Weights of a small mixture-of-experts language model, trained from scratch on English Wikipedia.
Size: 18 layers, vocabulary 8642.
Experts: 40 experts in each of 17 layers, 6 picks a token, a softmax router, a shared expert of 128 neurons.
Training: a variant of SOAP for the experts, 270M tokens, 4117 steps.
Below are experts of layer 14 (counted from 0) of a mixture-of-experts language model. Rows are named router (the router's row for the expert), down (a neuron's output weights, with its number) and show model dimensions 0-255. Each number is 200 + 20 x the weight over its row's rms, rounded and kept within 0 to 999.
Before each expert's rows: "comes before" lists some tokens at least twice as common just after its tokens as in all text. This comes from a sample of Wikipedia text that the model never trained on. Tokens count by the router's weight.

# expert 11
comes before: ", ", ". ", ".", "-", "'", "s"
router,191,211,204,222,194,202,222,244,229,206,196,157,170,202,225,217,192,194,193,168,170,193,233,191,223,206,230,217,210,199,165,209,199,180,200,191,213,202,187,202,168,157,205,252,206,189,208,177,204,224,210,166,192,188,200,205,211,207,195,170,191,217,207,185,223,193,186,230,237,212,239,189,201,222,226,216,212,166,219,166,212,238,163,195,210,169,209,223,183,207,191,201,223,205,182,199,201,183,171,191,224,191,200,216,166,208,209,217,222,184,209,193,204,198,207,178,226,220,199,184,197,188,173,212,240,166,186,204,176,205,191,190,219,236,201,202,223,187,183,169,210,189,194,169,177,209,193,215,172,198,235,176,183,186,182,217,227,203,208,220,221,226,180,191,194,234,199,200,176,208,209,201,185,210,172,191,205,246,219,163,164,209,183,196,191,192,193,174,227,134,188,159,186,234,184,222,215,190,184,196,198,197,178,194,176,180,210,178,213,193,212,221,218,202,211,230,193,212,162,182,197,205,224,178,178,174,191,187,206,199,212,204,200,211,223,236,213,202,181,250,200,212,205,181,236,177,199,174,183,226,230,219,213,199,194,217
down0,205,219,203,225,214,229,205,228,170,209,197,179,196,163,162,222,195,208,194,212,195,151,207,187,232,220,184,212,190,224,203,204,147,194,203,189,196,194,226,200,239,199,206,200,189,204,206,204,209,172,220,214,203,202,208,201,171,200,180,208,230,232,188,185,220,198,181,200,192,218,135,211,207,148,217,177,218,178,221,160,185,169,190,188,212,179,199,244,184,202,178,201,178,181,197,213,180,207,220,187,231,151,198,232,201,211,188,210,203,210,195,211,195,194,201,218,206,182,190,222,198,164,178,201,168,214,220,236,193,233,225,207,220,192,216,182,242,174,198,199,172,224,217,215,176,235,201,186,191,184,225,202,216,213,209,204,198,199,182,187,208,185,206,193,182,179,217,187,226,181,214,194,187,154,176,185,202,187,185,147,200,234,190,206,224,197,239,182,206,203,175,181,207,176,203,163,169,175,201,212,212,205,205,198,186,182,204,181,222,204,193,240,183,183,209,237,209,189,205,209,219,179,202,218,203,196,183,218,154,203,184,162,162,202,213,221,212,189,186,235,196,175,189,218,191,204,233,163,214,204,218,198,210,180,202,219
down1,257,219,220,173,198,186,168,179,209,224,191,183,217,201,215,190,233,201,197,191,214,168,196,197,205,196,213,178,163,177,205,217,205,176,195,198,172,198,209,203,210,219,194,215,194,229,214,204,217,184,163,171,190,184,196,190,194,189,199,194,201,181,211,228,190,239,212,202,171,189,215,220,196,206,205,229,218,207,194,221,180,186,205,226,217,219,181,186,175,201,224,200,223,152,154,223,204,219,183,215,226,201,217,195,215,199,202,182,181,193,193,197,183,216,201,204,196,187,223,189,190,165,202,251,185,176,196,221,195,222,192,187,233,194,209,191,225,234,193,195,207,152,201,212,224,199,195,208,157,208,207,219,220,186,196,206,209,126,200,169,208,175,230,181,193,198,182,189,202,209,155,200,248,199,213,186,222,198,210,201,210,206,240,227,173,176,234,192,219,235,184,227,205,192,191,221,199,156,188,209,192,245,194,169,202,192,173,181,210,167,187,166,179,215,207,206,182,174,182,198,177,210,196,176,158,202,170,207,203,187,193,195,221,239,215,213,214,195,227,222,185,215,195,185,202,181,217,243,213,213,198,176,167,182,212,208
down2,186,229,228,170,205,213,201,194,191,207,220,212,206,193,183,188,200,175,166,178,201,205,206,197,210,219,184,203,229,186,217,167,171,214,213,209,191,240,234,165,194,169,188,200,246,211,229,220,203,203,202,225,214,205,199,205,203,188,208,199,219,197,211,223,214,147,210,191,214,205,189,191,224,221,220,196,251,205,188,183,170,218,202,172,229,188,231,187,223,179,207,228,161,181,162,207,230,214,224,180,230,208,214,200,189,209,220,147,230,195,186,191,215,212,174,201,200,181,187,184,179,203,196,236,179,207,174,205,204,194,192,183,199,192,177,208,200,208,179,184,263,212,201,150,218,201,175,210,192,196,224,239,184,201,181,202,182,187,189,207,203,171,160,181,198,161,177,180,211,231,221,209,186,191,225,199,201,226,204,186,235,226,231,244,214,175,191,198,191,220,190,214,163,202,196,198,193,202,187,214,185,201,192,200,180,211,168,233,211,227,230,178,218,183,166,202,208,192,171,180,197,197,166,191,205,176,223,199,183,177,216,230,208,201,192,195,234,203,214,181,186,213,184,207,168,223,186,185,215,215,169,176,191,183,232,203
down3,224,213,212,209,208,197,187,187,224,256,169,203,191,228,196,201,192,165,183,199,210,205,222,191,180,219,227,182,193,200,207,220,237,204,176,185,172,160,169,248,177,227,188,187,223,218,211,227,225,241,225,172,201,198,165,209,199,204,182,236,201,183,179,205,204,188,188,216,189,192,183,200,210,225,205,191,215,225,261,222,230,145,202,205,177,251,210,209,191,191,184,196,195,190,239,258,216,192,205,185,200,197,225,196,197,208,215,204,188,235,192,209,186,207,168,228,182,216,175,198,184,178,212,211,209,223,224,195,216,216,197,178,179,196,199,210,223,167,213,177,229,200,205,228,223,186,217,190,193,190,204,198,232,221,198,229,185,197,211,190,189,187,209,190,197,222,202,200,200,225,207,214,231,199,221,190,220,208,254,186,196,208,163,200,228,210,220,199,183,236,183,176,203,175,213,177,191,216,205,182,183,206,192,207,190,205,181,195,219,232,188,221,226,248,188,231,219,172,230,200,152,194,178,196,210,187,233,190,208,197,212,202,193,230,213,193,208,228,209,193,166,192,197,232,195,203,215,204,192,198,180,170,179,208,192,222
down4,193,199,204,227,245,203,205,204,201,224,196,184,200,195,189,179,179,185,198,174,194,205,172,205,163,169,196,185,207,159,221,241,197,215,204,185,224,198,208,205,193,190,199,232,186,197,180,194,196,228,190,204,184,214,201,203,213,220,207,192,222,201,208,235,202,217,226,207,225,207,208,197,216,220,202,219,220,162,202,258,244,166,190,205,219,216,224,210,200,171,206,167,205,173,184,192,177,227,198,178,212,216,176,211,184,203,190,196,184,190,186,198,194,180,196,209,176,163,210,214,214,159,214,244,227,224,183,202,191,184,201,222,186,219,216,221,185,196,204,212,196,222,182,179,184,191,200,197,198,201,220,205,235,208,204,226,186,172,228,216,175,202,167,177,211,221,193,197,205,169,174,201,188,180,198,223,214,216,203,235,165,150,192,171,157,271,209,209,218,203,187,198,205,205,205,198,152,185,145,197,210,203,175,211,202,171,188,150,231,205,228,221,191,195,195,214,212,213,161,224,202,207,189,204,168,175,179,232,179,250,197,203,221,201,220,199,232,220,229,180,202,191,211,202,219,200,201,210,218,221,194,208,205,174,205,183
down5,221,197,183,187,210,211,229,201,194,194,217,208,196,214,156,216,194,182,216,232,189,225,214,167,191,190,199,207,210,200,210,226,164,199,211,197,217,172,195,208,181,234,207,218,220,195,217,175,199,200,187,218,183,215,215,194,175,166,187,199,192,206,197,207,211,195,195,200,243,202,184,183,191,195,228,221,209,191,193,170,250,211,185,212,224,210,189,192,217,209,223,181,156,196,196,231,156,168,208,187,246,196,191,219,208,247,166,169,187,184,245,170,207,216,213,208,170,241,193,231,199,181,196,194,204,244,235,212,216,195,180,179,213,193,256,227,197,188,198,201,194,216,183,177,219,181,205,195,163,154,221,234,220,216,192,203,204,182,156,180,194,206,198,179,233,193,188,182,220,224,224,206,211,171,245,227,191,186,202,208,204,227,158,206,177,207,176,198,206,186,202,220,216,172,167,181,207,218,194,190,209,205,232,181,221,202,207,210,219,200,215,170,208,213,219,215,206,204,218,163,218,205,222,218,176,195,171,203,188,194,194,192,173,173,208,210,217,170,197,173,208,206,207,205,196,215,205,194,251,239,188,192,212,173,208,208
down6,213,209,216,191,190,180,195,203,174,189,196,216,184,185,209,179,175,203,215,175,203,181,187,228,217,207,176,201,163,239,186,182,177,225,195,205,200,196,188,213,223,197,200,194,201,194,188,210,192,190,167,198,214,214,232,194,195,216,191,184,209,186,201,212,187,227,208,191,196,185,216,169,204,181,200,189,213,212,167,196,203,216,189,172,220,215,188,204,166,204,170,225,152,227,177,196,190,205,199,209,189,181,204,196,159,178,195,211,182,220,191,199,185,202,193,188,222,195,251,209,185,162,179,239,206,199,203,195,186,223,206,181,196,209,239,229,216,216,195,181,213,190,183,243,172,169,188,194,209,212,180,208,204,196,210,181,170,219,163,205,246,208,227,165,207,214,234,242,187,242,198,210,215,187,163,259,211,178,206,172,216,209,187,201,163,184,239,174,201,179,166,202,224,210,193,195,187,179,185,199,195,168,240,217,187,194,224,217,166,179,175,183,200,231,179,228,186,201,198,231,240,215,204,208,228,170,246,199,176,193,171,182,227,223,188,219,169,236,221,180,210,159,177,210,220,211,200,204,194,183,216,198,218,194,191,196
down7,219,192,183,198,176,184,185,190,212,195,226,200,215,208,165,223,212,198,147,211,154,233,193,218,176,194,212,201,194,181,243,185,203,222,251,199,187,213,195,194,203,186,225,220,212,204,218,177,204,199,209,162,225,183,211,194,216,182,153,214,230,221,209,179,216,217,208,189,213,191,173,182,187,205,175,139,206,234,215,199,207,197,212,230,205,200,186,242,184,196,186,186,190,190,194,241,204,210,191,223,166,215,177,198,224,195,189,197,236,198,169,199,190,203,193,187,223,190,174,201,209,198,233,183,167,219,198,210,211,189,192,207,248,218,243,186,188,214,189,188,204,174,208,234,213,176,195,211,181,199,217,228,197,203,215,215,199,204,214,230,197,187,174,186,196,191,190,192,179,195,197,201,203,198,173,193,201,195,224,168,184,217,199,192,204,233,178,207,186,188,212,207,199,230,242,216,182,166,179,182,183,177,210,188,243,211,181,203,179,197,218,207,251,204,187,164,175,193,175,172,204,180,191,183,181,234,211,219,209,186,217,214,209,204,186,202,197,211,211,219,201,179,191,194,143,166,218,202,200,186,189,136,215,200,232,165
down8,226,214,249,175,203,211,177,197,219,204,210,215,184,195,181,202,176,207,192,221,234,174,202,226,210,207,194,199,218,223,236,236,185,184,201,172,174,203,160,238,191,220,217,211,192,219,154,158,212,212,199,203,226,217,240,200,186,192,177,201,213,195,213,187,206,195,225,205,238,203,207,203,168,199,186,196,193,187,178,243,222,215,212,220,181,198,213,202,200,202,169,219,214,167,182,213,212,192,205,193,206,183,179,214,212,178,191,190,205,169,201,179,221,199,176,192,189,225,222,234,217,202,232,216,197,189,199,225,209,192,209,198,174,220,217,154,167,194,207,200,212,216,179,171,196,202,224,219,230,197,175,184,210,189,196,185,218,165,157,213,186,201,223,191,200,190,190,201,214,215,182,202,197,165,183,172,240,203,163,177,188,224,209,217,198,234,214,207,175,175,228,171,158,220,200,178,163,200,228,188,211,158,204,210,197,235,147,204,213,188,162,193,215,184,198,214,156,190,202,222,202,194,218,207,195,240,214,214,212,185,222,223,212,189,173,167,223,198,165,193,195,210,192,233,191,215,190,194,184,205,176,202,192,173,182,165
down9,200,198,192,189,199,174,217,176,173,201,193,232,183,199,212,191,206,167,203,193,179,198,200,170,192,217,199,211,192,209,234,225,200,211,179,237,185,183,198,177,241,223,168,217,189,180,231,210,213,192,189,188,194,215,174,187,241,204,211,207,213,207,182,202,222,185,211,211,205,193,205,211,192,224,174,198,208,203,169,204,214,164,220,226,244,197,196,171,198,165,171,208,185,162,205,161,199,217,186,167,202,184,186,202,210,206,231,207,193,230,158,210,192,220,184,226,174,168,234,216,207,201,188,209,186,187,196,202,182,176,206,198,194,248,220,184,206,203,190,191,200,208,169,227,219,191,184,185,213,215,206,208,217,197,211,184,250,223,240,211,194,216,211,164,200,173,219,219,230,233,192,236,220,227,163,196,206,185,174,235,185,232,193,193,146,191,194,203,240,236,179,220,214,205,184,192,195,218,206,197,197,222,213,202,174,179,151,192,209,200,193,166,181,201,177,193,211,211,196,211,197,210,187,202,234,148,225,210,189,212,215,190,204,227,194,197,167,176,197,190,181,224,212,191,234,214,180,221,200,205,239,181,192,222,235,232
down10,176,157,187,179,203,206,170,211,182,215,156,203,186,205,183,190,231,212,237,161,233,214,205,176,182,205,212,212,187,226,232,190,223,193,197,208,185,141,188,175,173,195,195,167,219,203,195,231,206,186,188,187,218,212,199,190,200,190,208,205,231,216,211,227,224,179,219,182,212,186,203,210,190,194,191,220,189,216,203,230,224,173,212,226,212,205,198,211,173,195,179,194,207,180,220,252,203,188,189,170,200,222,171,195,226,213,172,208,194,175,179,228,219,182,211,207,157,183,218,187,184,166,174,162,203,202,180,224,200,203,204,204,184,211,190,250,225,217,164,214,215,187,219,219,196,211,211,186,209,194,227,182,186,147,189,197,194,209,203,198,207,201,222,188,190,216,208,171,235,188,158,185,253,199,210,198,223,200,153,232,222,177,176,187,195,183,175,182,193,177,192,207,191,180,220,228,203,226,179,202,221,165,216,172,162,184,199,172,203,229,198,186,196,181,194,175,213,213,176,219,179,230,205,188,232,200,192,202,201,175,231,211,232,214,199,195,181,187,223,215,204,190,225,201,210,201,198,181,206,238,193,191,213,168,212,217
down11,202,217,167,227,189,207,242,219,212,232,174,219,196,178,208,215,182,193,197,188,192,171,222,237,193,162,205,195,203,182,199,160,199,193,182,130,196,195,198,175,181,219,218,196,236,218,220,163,189,201,197,187,188,158,201,226,199,225,198,207,202,194,234,199,214,206,176,158,215,198,199,186,192,236,174,191,207,213,190,180,194,168,204,237,212,188,196,196,185,189,191,188,195,188,205,214,199,206,159,167,211,207,186,225,215,181,166,215,197,193,192,205,231,189,177,183,182,188,194,180,177,214,176,229,206,191,215,186,221,241,196,242,247,188,230,222,175,174,224,178,186,187,228,168,194,177,211,177,205,184,180,240,215,176,182,214,238,220,186,172,207,209,188,210,195,225,186,225,195,205,217,175,201,224,172,207,208,190,203,206,139,172,201,216,220,201,194,215,223,216,195,222,227,195,193,226,196,193,191,200,168,189,178,252,193,180,195,216,197,199,206,201,214,216,218,190,190,181,194,233,202,215,187,196,208,197,208,193,174,211,209,155,177,209,186,180,189,173,190,199,227,191,185,235,190,209,193,195,225,210,204,169,220,187,192,241
down12,206,190,157,212,204,175,196,167,248,215,174,199,164,217,182,227,184,170,222,190,214,162,190,229,214,180,210,208,210,208,229,195,181,218,195,232,213,206,205,163,208,216,201,192,188,190,202,255,203,188,171,194,196,214,191,174,188,215,232,180,195,216,174,167,161,225,197,199,168,168,203,188,204,224,163,217,237,186,191,210,234,185,223,187,193,187,200,233,194,193,215,223,216,193,172,193,188,214,229,210,198,196,219,234,192,176,211,245,165,224,264,190,182,198,189,209,218,203,196,185,199,216,229,206,204,187,228,164,200,207,191,201,176,228,208,215,202,172,187,184,202,216,194,206,208,213,191,193,195,210,219,236,198,203,220,198,234,190,185,211,236,197,183,186,216,207,226,196,201,157,228,164,166,196,236,190,202,199,216,213,182,202,261,195,217,210,189,220,199,183,222,222,199,218,222,211,166,222,258,182,178,204,203,211,195,191,203,225,170,188,208,205,242,175,197,216,189,179,193,195,181,215,195,187,206,188,179,180,228,207,206,207,189,205,180,205,185,162,179,200,206,207,189,176,213,215,212,176,206,199,206,180,181,213,195,217
down13,172,180,184,202,244,228,224,190,195,217,233,221,207,187,197,196,158,219,233,207,199,221,222,236,130,206,193,208,183,195,193,180,179,202,176,215,204,196,163,229,197,221,197,208,161,209,205,223,192,199,189,185,177,216,226,218,172,237,186,181,185,199,189,224,186,219,195,213,212,173,200,192,216,151,223,194,156,214,179,194,212,218,222,215,189,246,202,227,202,204,163,208,222,183,193,174,178,203,184,208,207,228,187,206,211,154,193,179,203,192,185,179,187,184,225,189,240,197,194,191,198,223,198,190,221,187,246,176,217,219,205,223,203,207,192,203,198,214,183,174,187,227,190,186,232,241,210,217,202,194,197,184,166,231,207,206,173,193,184,188,194,196,172,222,190,210,237,205,199,212,222,200,174,210,225,219,192,232,201,190,192,184,208,201,183,154,256,173,227,213,183,190,212,200,183,197,196,206,186,216,207,223,178,171,187,208,204,209,209,189,233,173,199,169,200,164,190,203,212,176,207,198,169,196,209,198,195,229,223,183,196,202,207,209,176,226,172,187,210,216,231,188,181,141,206,198,206,201,208,207,197,175,182,223,198,192
down14,219,198,171,216,155,203,228,208,190,204,234,193,203,203,211,216,215,223,182,204,198,153,219,212,234,192,185,191,201,200,188,228,194,178,233,176,178,216,205,187,175,207,196,223,214,193,219,202,165,210,208,190,197,254,235,200,179,193,188,190,187,197,190,222,232,182,159,212,240,211,198,210,210,209,190,208,180,184,187,211,205,196,207,193,188,199,189,202,212,172,224,182,183,175,217,197,230,154,201,210,208,185,204,178,186,151,228,173,219,224,216,175,211,209,231,194,191,194,192,215,192,228,204,171,185,210,198,229,196,216,209,197,225,181,224,245,206,181,213,180,208,204,238,181,211,174,189,196,181,164,174,184,205,196,167,172,193,190,219,176,216,195,212,191,182,193,165,213,191,199,176,199,187,163,237,190,178,230,207,219,204,181,193,213,194,215,202,174,215,186,203,181,198,219,191,206,196,174,191,244,219,208,192,195,202,182,207,213,206,176,171,157,203,249,208,209,204,234,159,173,180,191,163,217,235,206,208,188,195,190,245,201,209,217,186,239,198,210,188,158,190,242,200,202,185,222,200,229,212,156,180,188,172,187,215,191
down15,212,183,190,235,195,207,195,219,205,215,212,199,204,205,184,208,202,209,206,223,199,206,234,223,198,176,227,183,204,180,161,196,207,233,205,218,202,168,217,192,182,201,193,171,199,204,198,211,192,194,212,182,184,181,191,225,224,231,212,222,185,194,203,143,184,195,187,206,166,241,225,224,199,197,220,207,185,174,223,191,174,229,194,205,159,182,183,162,210,224,250,221,212,186,179,213,213,197,190,202,157,169,203,184,220,196,186,219,223,194,200,219,187,216,206,156,206,185,208,214,164,197,225,177,206,182,199,203,205,205,208,247,177,180,177,206,243,182,231,219,161,237,193,182,202,218,199,205,206,195,202,178,228,190,211,198,177,201,188,200,200,177,193,235,204,238,186,215,174,174,180,162,195,218,198,193,234,188,165,193,184,226,202,173,220,213,204,167,172,193,213,229,212,174,198,206,184,191,180,190,211,205,223,240,209,205,175,212,162,196,191,203,201,212,180,172,201,202,198,217,216,174,226,217,180,157,188,219,186,180,199,171,191,227,192,192,257,176,186,196,242,187,159,169,190,177,211,209,176,210,192,212,214,192,211,185
down16,210,177,197,214,213,236,219,154,215,200,194,213,210,165,207,192,227,195,222,183,219,205,223,195,184,210,238,194,161,198,199,184,195,202,215,193,229,222,184,207,190,187,247,189,210,201,175,196,182,188,184,196,170,192,211,158,225,189,260,238,198,206,219,211,181,171,207,175,254,199,163,212,224,170,201,193,186,187,210,208,223,204,178,199,203,177,184,194,193,186,207,215,186,232,180,215,223,196,151,206,169,166,243,177,196,192,169,218,205,177,201,195,166,202,194,187,213,161,230,186,191,209,189,225,174,189,163,206,203,175,206,199,210,184,203,188,221,201,183,162,194,191,198,186,193,230,205,195,205,226,203,208,195,211,195,193,199,203,232,184,194,185,193,197,226,214,241,238,218,188,187,176,195,211,196,223,207,221,227,204,207,198,202,210,164,178,216,210,156,164,169,188,211,180,190,166,180,208,208,230,174,213,181,200,183,171,192,225,241,204,209,192,199,214,196,241,169,207,211,159,253,195,179,166,211,181,181,206,198,194,211,215,209,199,237,210,215,186,196,207,190,197,202,170,213,205,205,190,214,198,168,215,224,188,188,182
down17,194,203,196,215,215,198,211,190,200,210,191,167,229,192,167,234,215,202,205,188,189,244,201,236,207,183,182,193,171,200,164,203,195,187,184,184,199,185,220,213,184,207,189,213,195,228,199,175,217,230,207,185,200,222,197,157,220,197,227,162,182,219,226,220,198,180,209,233,206,209,212,184,234,208,212,198,234,154,203,197,203,162,195,214,201,200,184,206,201,188,191,138,176,189,208,175,207,223,187,178,182,220,202,204,250,176,207,191,172,215,207,184,188,207,179,205,191,209,207,217,188,191,207,192,204,220,187,207,205,212,202,177,206,220,177,198,196,233,218,203,190,216,207,193,186,164,196,178,211,230,181,163,218,232,165,220,247,197,176,161,173,192,244,168,211,216,165,219,214,233,207,235,164,210,219,179,194,234,191,181,225,201,193,207,200,181,213,184,202,191,244,174,204,197,173,177,208,218,202,187,199,179,191,184,186,197,229,219,237,172,213,172,216,201,197,216,219,222,194,178,192,232,209,216,181,224,173,162,198,203,176,203,182,194,190,204,202,219,192,211,190,192,232,149,251,201,207,182,177,219,218,221,181,210,188,199
down18,212,198,184,219,180,165,195,149,188,174,223,200,202,198,201,210,208,222,226,226,202,208,201,197,217,143,188,219,192,187,191,194,213,189,212,213,191,209,182,226,203,189,233,207,205,218,197,189,225,220,267,214,196,204,234,187,196,249,236,204,217,185,200,216,210,220,168,164,209,205,209,184,188,208,179,201,191,240,202,199,201,188,200,189,202,164,200,183,259,189,171,206,191,184,191,196,205,233,217,178,213,173,220,226,225,188,199,178,222,194,201,203,210,200,242,196,189,166,211,188,188,193,187,177,199,195,232,188,179,205,180,196,207,246,224,210,225,225,191,214,183,234,198,179,183,181,202,180,190,229,203,206,200,214,184,210,149,229,201,195,214,197,201,198,202,203,227,182,213,224,213,189,175,205,188,203,229,215,174,243,183,205,209,178,184,183,189,200,183,177,223,159,185,196,220,215,193,176,210,202,205,215,237,203,202,162,171,159,223,215,197,213,189,182,177,177,251,240,213,201,212,228,217,189,200,173,182,226,175,196,168,183,180,194,200,192,232,194,180,157,213,188,194,208,200,213,200,232,199,194,165,212,201,209,186,214
down19,229,205,198,191,198,178,214,214,219,204,212,167,214,190,190,202,194,196,260,190,170,200,194,217,155,185,167,225,184,212,161,204,182,207,210,173,186,208,202,147,153,196,200,242,168,182,190,183,189,189,188,184,206,205,185,194,218,165,238,188,207,205,208,194,243,198,187,186,215,166,187,201,223,215,205,206,154,197,230,190,202,199,201,226,178,205,205,187,187,161,202,185,223,191,200,172,186,187,191,221,206,214,173,174,212,206,181,169,168,212,213,217,213,210,213,221,207,196,199,261,214,223,166,216,208,184,191,206,189,150,207,219,161,223,184,207,227,170,202,218,235,200,208,209,204,219,180,218,201,224,183,190,225,203,212,206,230,235,166,174,229,207,185,207,177,203,226,192,222,208,215,191,195,193,201,206,186,202,219,210,202,220,221,201,178,204,184,189,209,201,173,192,241,204,202,191,207,217,241,181,186,196,189,193,203,187,197,212,215,166,222,188,171,226,194,239,187,186,231,210,229,227,214,170,181,189,193,166,210,224,188,205,215,224,194,202,214,195,209,204,215,162,231,192,182,175,221,218,165,226,231,221,223,203,195,181
down20,242,199,222,203,199,207,183,183,203,177,211,215,202,215,195,240,198,202,186,212,199,241,171,207,234,185,197,184,204,189,213,203,202,204,204,208,183,225,200,208,202,232,225,197,226,234,191,228,208,205,234,226,190,199,198,208,202,203,200,185,174,186,180,205,182,199,200,195,183,207,192,213,211,155,209,184,199,203,171,220,192,204,198,215,221,194,201,189,211,215,139,168,192,188,198,229,194,230,193,205,144,210,254,175,196,169,188,195,197,196,153,163,206,224,210,197,197,226,199,190,170,210,210,227,180,225,221,193,177,226,188,237,177,177,208,209,183,212,186,165,224,220,174,221,174,209,154,189,204,193,219,169,181,189,206,176,221,218,184,181,172,166,196,213,204,198,200,160,206,220,193,194,192,193,191,164,217,195,188,213,224,216,224,213,245,218,213,201,232,226,184,199,170,193,206,210,226,198,187,215,165,218,203,264,199,209,192,202,212,196,235,219,209,180,200,212,173,184,198,198,193,181,203,209,205,194,144,194,201,226,213,185,183,239,166,222,184,214,199,175,187,211,205,172,231,237,201,175,201,186,191,199,213,161,207,211
down21,200,181,223,196,209,244,194,203,220,215,218,201,193,216,198,218,196,198,210,210,218,190,211,199,193,176,176,186,186,187,212,176,224,180,203,174,185,164,170,191,210,213,219,203,224,212,190,181,170,141,216,194,177,197,191,185,175,221,152,198,239,224,185,230,195,194,239,224,190,160,190,211,228,180,175,209,230,173,193,163,238,183,200,209,218,168,174,193,186,200,159,183,213,173,219,170,154,197,214,222,206,177,184,178,177,227,178,230,195,197,216,174,192,200,225,187,180,189,170,222,219,217,203,204,234,198,199,188,201,219,205,227,199,216,196,176,183,196,212,156,198,211,206,181,214,206,188,205,194,211,201,212,216,221,222,181,152,213,160,198,179,175,223,181,227,184,228,191,189,217,211,179,186,205,197,237,202,181,181,203,182,161,180,213,220,200,207,231,206,220,229,182,227,195,223,217,178,177,210,154,214,200,166,196,196,201,186,210,191,177,196,199,198,188,202,205,168,239,180,224,228,218,162,203,196,230,189,216,204,217,210,170,195,189,196,192,179,186,210,189,195,230,206,191,203,205,178,228,203,162,205,197,242,217,206,209
down22,194,181,222,194,158,178,195,219,213,229,190,167,194,204,179,198,203,230,150,205,209,187,238,198,187,170,171,192,193,197,217,212,241,188,200,205,190,209,215,171,185,220,199,205,174,197,211,219,184,177,187,191,175,235,171,213,201,213,208,205,230,151,217,205,203,196,192,164,231,215,190,233,208,202,205,202,154,194,176,226,196,155,221,220,190,195,209,216,207,116,184,224,238,207,222,192,192,225,209,205,203,199,244,166,218,216,182,203,192,167,186,233,213,170,177,227,198,177,223,188,168,198,142,175,211,190,221,205,262,185,195,201,188,196,168,182,206,207,217,206,202,182,188,202,180,195,185,228,186,156,200,176,199,201,215,189,201,205,203,197,215,197,221,203,198,233,190,212,187,200,187,219,190,194,194,189,202,206,192,193,179,188,214,206,184,201,215,197,196,221,217,193,212,208,233,218,206,204,225,204,223,211,175,183,201,186,195,206,227,193,198,211,196,173,173,201,216,176,191,207,196,202,207,187,201,202,177,184,248,203,213,216,178,218,166,237,199,203,239,221,185,219,213,160,165,197,191,204,215,224,223,221,186,211,215,198
down23,193,195,213,174,177,197,183,209,170,212,216,222,191,195,214,181,190,199,182,183,191,213,199,222,209,195,193,229,197,204,223,188,207,210,182,208,176,156,254,198,208,208,207,185,172,183,224,191,191,217,179,203,195,179,185,177,170,187,221,180,173,215,194,185,196,192,169,221,205,214,205,189,181,198,204,223,204,232,164,201,217,218,200,211,192,190,205,181,225,228,195,185,186,208,214,180,202,216,194,212,153,224,161,194,242,203,208,216,208,224,223,192,189,185,213,209,150,185,187,201,186,236,220,193,187,194,192,154,177,183,208,214,186,200,172,192,153,235,189,195,187,204,205,233,176,209,192,217,216,207,180,223,161,229,244,200,196,207,227,211,188,194,188,213,194,189,193,167,212,165,179,167,207,189,163,212,197,221,212,196,203,162,184,197,184,198,177,194,170,192,191,168,181,209,199,246,171,203,218,213,180,233,206,231,170,204,200,186,198,184,175,186,205,184,181,211,245,191,242,183,234,184,172,183,186,198,210,184,185,209,237,219,183,205,177,161,159,182,201,208,219,225,218,201,162,220,203,224,202,208,218,222,174,181,244,201
down24,195,228,183,165,200,195,215,219,210,199,200,171,207,158,196,218,215,199,209,171,221,208,209,184,195,206,182,204,181,201,222,190,196,174,210,168,218,211,203,215,196,195,211,189,222,236,198,179,197,191,218,214,202,196,177,204,231,189,222,243,214,209,208,227,219,203,201,217,235,212,219,211,203,163,218,203,212,200,179,186,194,169,209,185,225,171,197,195,193,174,210,208,176,209,175,162,233,196,211,208,217,181,213,202,233,180,205,184,174,205,194,208,217,209,193,222,166,209,202,183,197,179,183,206,180,207,213,201,208,204,219,193,220,221,219,229,155,202,201,212,219,241,197,216,205,224,184,208,229,185,208,228,196,198,201,175,192,201,185,209,217,248,204,218,183,206,177,159,203,158,259,231,195,159,268,188,213,191,230,175,207,215,210,181,209,171,219,224,171,194,162,200,192,215,200,162,199,208,192,180,190,206,219,203,167,210,226,240,185,197,230,232,177,205,186,179,148,182,178,169,156,208,215,212,163,170,183,205,192,223,187,188,195,165,202,196,183,175,188,196,198,166,175,207,177,198,196,195,218,197,220,214,225,205,202,226
down25,165,187,213,211,194,210,190,238,163,195,202,238,197,188,193,209,180,176,186,198,192,202,206,207,196,207,180,186,192,194,185,201,225,208,206,211,207,172,192,230,205,189,213,211,230,212,194,202,213,196,210,208,185,183,216,217,224,227,220,182,224,181,202,194,214,161,172,177,224,206,172,196,186,179,200,166,206,194,179,173,177,212,179,184,219,194,223,220,227,227,189,224,211,172,238,203,194,193,219,211,226,210,204,203,225,195,170,171,181,202,180,196,181,188,195,193,197,240,219,172,198,192,217,238,212,233,232,214,196,194,213,228,204,197,194,244,191,240,197,195,214,190,177,189,200,192,221,173,207,212,174,228,223,193,201,220,205,237,221,173,213,176,202,191,191,188,182,189,179,191,176,197,195,188,219,160,193,174,209,193,227,197,215,201,214,199,223,169,219,204,190,202,217,173,188,190,179,144,191,220,235,149,180,174,244,183,210,196,200,206,208,192,184,212,199,208,195,206,165,172,192,201,223,165,150,191,174,191,206,160,218,161,175,167,152,179,231,188,187,199,183,212,197,178,230,184,202,166,174,220,217,198,209,237,234,210
down26,225,213,225,193,197,180,208,176,201,218,144,215,182,219,191,190,207,193,226,234,204,188,190,173,189,217,165,215,172,177,213,197,193,199,210,209,184,196,220,198,229,204,192,189,196,240,181,187,206,192,195,208,189,190,229,212,185,176,193,187,196,185,205,194,195,210,157,174,168,196,203,202,189,193,221,232,185,184,189,176,175,167,195,206,159,215,208,190,233,204,243,212,204,164,198,171,236,164,217,186,197,240,222,192,205,185,171,206,175,182,177,212,195,205,196,194,183,200,215,207,202,198,232,184,203,216,221,208,162,206,165,190,173,223,166,225,172,208,175,218,218,201,217,198,204,185,233,214,176,187,195,229,175,181,190,222,191,210,198,183,185,213,170,224,187,176,192,193,225,227,189,179,203,204,215,226,193,188,190,203,229,207,198,245,199,211,227,200,149,226,205,228,206,193,207,194,207,243,193,223,212,235,194,214,232,217,237,225,221,217,176,187,164,229,218,154,211,243,239,199,199,221,208,212,198,210,195,198,186,188,202,183,196,211,202,158,199,232,206,183,182,236,201,250,199,209,208,208,214,218,220,195,195,161,215,197